Weights of a small mixture-of-experts language model, trained from scratch on English Wikipedia: a variant of Muon for the experts.
Below are experts of layer 6 (counted from 0) of a mixture-of-experts language model. Rows are named router (the router's row for the expert), up (a neuron's input weights, with its number) and show model dimensions 0-191. Each number is 128 + 32 x the weight over its row's rms, rounded and kept within 0 to 255. Numbers have three digits each.
Before each expert's rows: a language model's description of what the expert responds to. This comes from a sample of Wikipedia text that the model never trained on.

# expert 52
It responds to: Romance first-name openings. Opening pieces of foreign given names after country codes in sports lists, such as Ti-ago, Gi-ulia, Gian-luca, Ga-stão.
router:104121110083164196097136118163139106134172076139101121169080105171114110043093119166158176128185127099168088142163122117142086107147099136145120115092128109095165041161179129095144137147095112144068102158162132120147158122134124186146157145157157136090148116171118113179124128164116072141164081139148073116143088124177140093145072127156097107174124113122153091151117175105195126104178132076108135162136105107093139173070100103104159136151099121095215130119092115156088115087092124206101137115100168136135121095154102172134110125144091107122171072071082111099103177187113103106
up1:097168094128075140094185129158132089082114085200163134094084051116140060119104067089108146154108116102077150129121121133091139045098115132129126154148140199125130165136135091129075174163128167110121110122180115154145148157144104124158146136130131157158110169192133117146108134122131123175152191169114057145151125124179100093182168164154114128158129149091130168108141112162140103178099164166108064101137108098144135143089141159127125102156173132129124174135137099105128138129106083107119157162105140062156111094082099077097087113146122122202139179128184136093068175119148068189
up2:070124146166145171039074142138129160112148114142155126164132123201134151111136122220092128126146090133123082143189108200201129106095153167129129160107118089060091107156093172163128139107132170114088097105116074089088101116145084118192158105149120106122131141124142142097112175102155123171112161091157100119119152096140101153153068163154165131144116131151148127061209119110088182113143093117127089181118080096109115114150163090116133110163171094102109117175115189103151094073077161117109150140148083067105104114161102113132079122136139141155141102130125131118139092129052152174
up3:107151158181137166101115204122176095142172130144110118098128132113127074124134136125152123152164107126171099156066140093209106105100143097093154131140163101128148129096078122079149102096125138137161115195109102121107130116161133123144117120174076192109146160141138134141167127085158113139106125117064113093139152114172120111143076150164086105145086091116127104185168117116134152169112152155114121108085113125063106118133090088168186119196082104105114048061131107111094160119188144130131085127159155220169151124139099221120053137170169143057136124154092114124116148152124159156
up4:115086114123102134116083141107168083068132135155146154112077083171122086046129109169151192078107129157137122170130137083126151081048140175122222148082110089119147146096099098107067150155169131197132129118114090109144066155087100121110127156144164160141118131121101125120109095148123136094056135132053140141168131121100152130109162157091129169126166066125120118156146125101095133082160133211094131128077118176096154124175119114154153135084147079182138163101093150116142084134089105124155118139170095106120103090132135184160147101108094138093123084151151158176121083126091149198

# expert 27
It responds to: Given names, name starts. Common English first names and opening pieces of surnames or place names, such as John, Bob, Mark, Bra(ttleboro), Bur(roughs).
router:153148144126114084119172153168092191113119115118135096122131166088162072094139102147097184159159141070168123094158159115129118182145136084169105129146136170122113110120141171166141137109184130132138130150081140128155114153131129108163146118086182150130128079135136101167181146186127129103159114118141164075067143149123155116167123111104168109160065131164143091118119125176138131121110169080189086086192191114067139075045105115170113119116066097113133120134108094172063175117178122144082104087128168167149190187099158171161160101157163084147116132112158159083154137114183076115
up1:147115106140155185162078144137076104067100161135106156086153142140137142188131157107149120123072173119092122160109142139107150196125194121141107168082167140156131115135129099183097129076122091105151116131107171144133109112124128124137184117028145157108118108149151125161098139152103103159083087194088079082067171097171121219111131135144104140098135116160123103110122143134135090143155134129159101156142182180094136063136142098117129106136134128097122040180111138127136152124146207115126103090127089124106096134085119075103115118033114117131183156124117084197158150149095088099
up2:097144144102155117149182099158178138095081116077114072102075094119125130141098145168151107098114123102154166185071205117132134072127085175084165133135130129128096111087160047150072124160178186081163193169153151144086116141144115147138156147175107091090112167096130087101167161162078095099098190093139171175134167129135126218136142107126123100151169080092148100130126181108141169147168102131100136128062118118158148131134095170142140097134115091162113105086137111162165144138145128106076174155129178157101101128152117155107092098143092150088121162117188143140104103109124083180
up3:153165150161136164075120100145123086114080116045109149106167129088104140175121163092123233133121098131172128108134091165158123062090086108096102144152100138170153131122150170127113198146156124095069103070144086145137105089136080128116146097159087154098094152109080117130117034100103143111155116159104120157135159117171165126094191128105149126166108145177139091110139167119086108148142088162166135121092107182115088172086112123127135201085149147139125125117093177092168134150095139119146198109161168097138105133110113169154134116138173103110121067101125152105182105158179130057
up4:100165138127146128138111139096176143161052127178103145132188121110149158074184148095178063104141154109109161073101163142107048114130093124167170071126121055105143105089110120141147096122128133139149139128102094109194188095071141114138119090153102104077108107092131131168126121105163155124136162088096155088080153147172133057184060142124173107102089115116178119136134141159138123135111158131128134097144140088087152122154107196143130151105149148083136071156109138123131099052106169142153131123116149129131105138152152131154134130147131125195243147109133124051092142114086180153

# expert 61
It responds to: Possessives and articles before nouns. Possessive pronouns and "a" before career or achievement nouns in biographies, such as his dissertation, their own, a career.
router:090094088113106104086108091174138134145166155101111135147142149082108160122165125132150132166123139180156164112158107166153165161073116112129157204125070142093150191126076094123118175053062105161143130162106186183162061053136147119088172122110128095118146163147108152142057133120160185151124132178131166153140150090131127142147109128082097110107139142089182146176108084115162147081148108137127136090156142132161069081176159128127155099169188117187156114129105138123131115153152200075086080120116127115112125096107128131140145146170135171173109098187140124143095164119179168186
up2:128117077082140022134228119116122088120115128090141147151106092132134084180109103100126124175087164138202113159178100195091098122197083103140167142121152077166156170141150132124126130155118140170139113168120110142193134128158142139144128124072153083116138136100098146142096155158133121107132153095185143144120107088161037129126124103127182081089135114131179123214163134128143063131125120120118163075127110098163126088145137116147146110141235107116084162081137124142143091121162139149141117096117120079141090124159194139156132130148159129119125142091088145099141061162108152144
up3:104158100102093142088131167072145119185129193087120104132082132121124124150126118138081113175159111147175135125137111196104069217167151143117172121169160133121112114130075192131180125088078101139104101118119140121116127118126146129102144054105093068174137144148059117138138117126229123131135145129101164123138150124105038109152096101082083159101111120105109140147073108124094105128138120134138134102124200192157155177113153123132152163114142042139096095111131129121108069170203124205080113101155159141134176124096147129144142114112121095130117074089107096143126176119116143162
up4:095116089140122130094128144108116126111185123110182179090115140102140084147148046168123158132200149099135167098093155086125113115179157158087122145172137123138135104157075083160120133090123144125119197082116135182105126123153151149109155117162160108139113113119095181214125158116171160134176177114119164122112140139112130165123158129102091132114141140144117122096060114146102119141079163094183151118090142105172085140141161135148142118103051094104128207109183089124084104126112097147148122137147084162099132040119121087130176141094137131153234171105095197087182110111153152157
up5:100128163100137094115101191064153134090103129149126142170160124160151085126121138187161111159139164184131108109110125124135160179112122158176127140133117113093117078153072103149167126151112120147135142142104160144127144075186069110083176000091137137071154145155141096128102147099130106070078135171159131126140157145066190109072098138105126117112092146080172129116138121116111114160163139131123123109158157141086133110103121120170198059093151108197178141105079156058184110110124118099156108151152163174090181129132105134144187157165172175126131100131167171126140143086125145129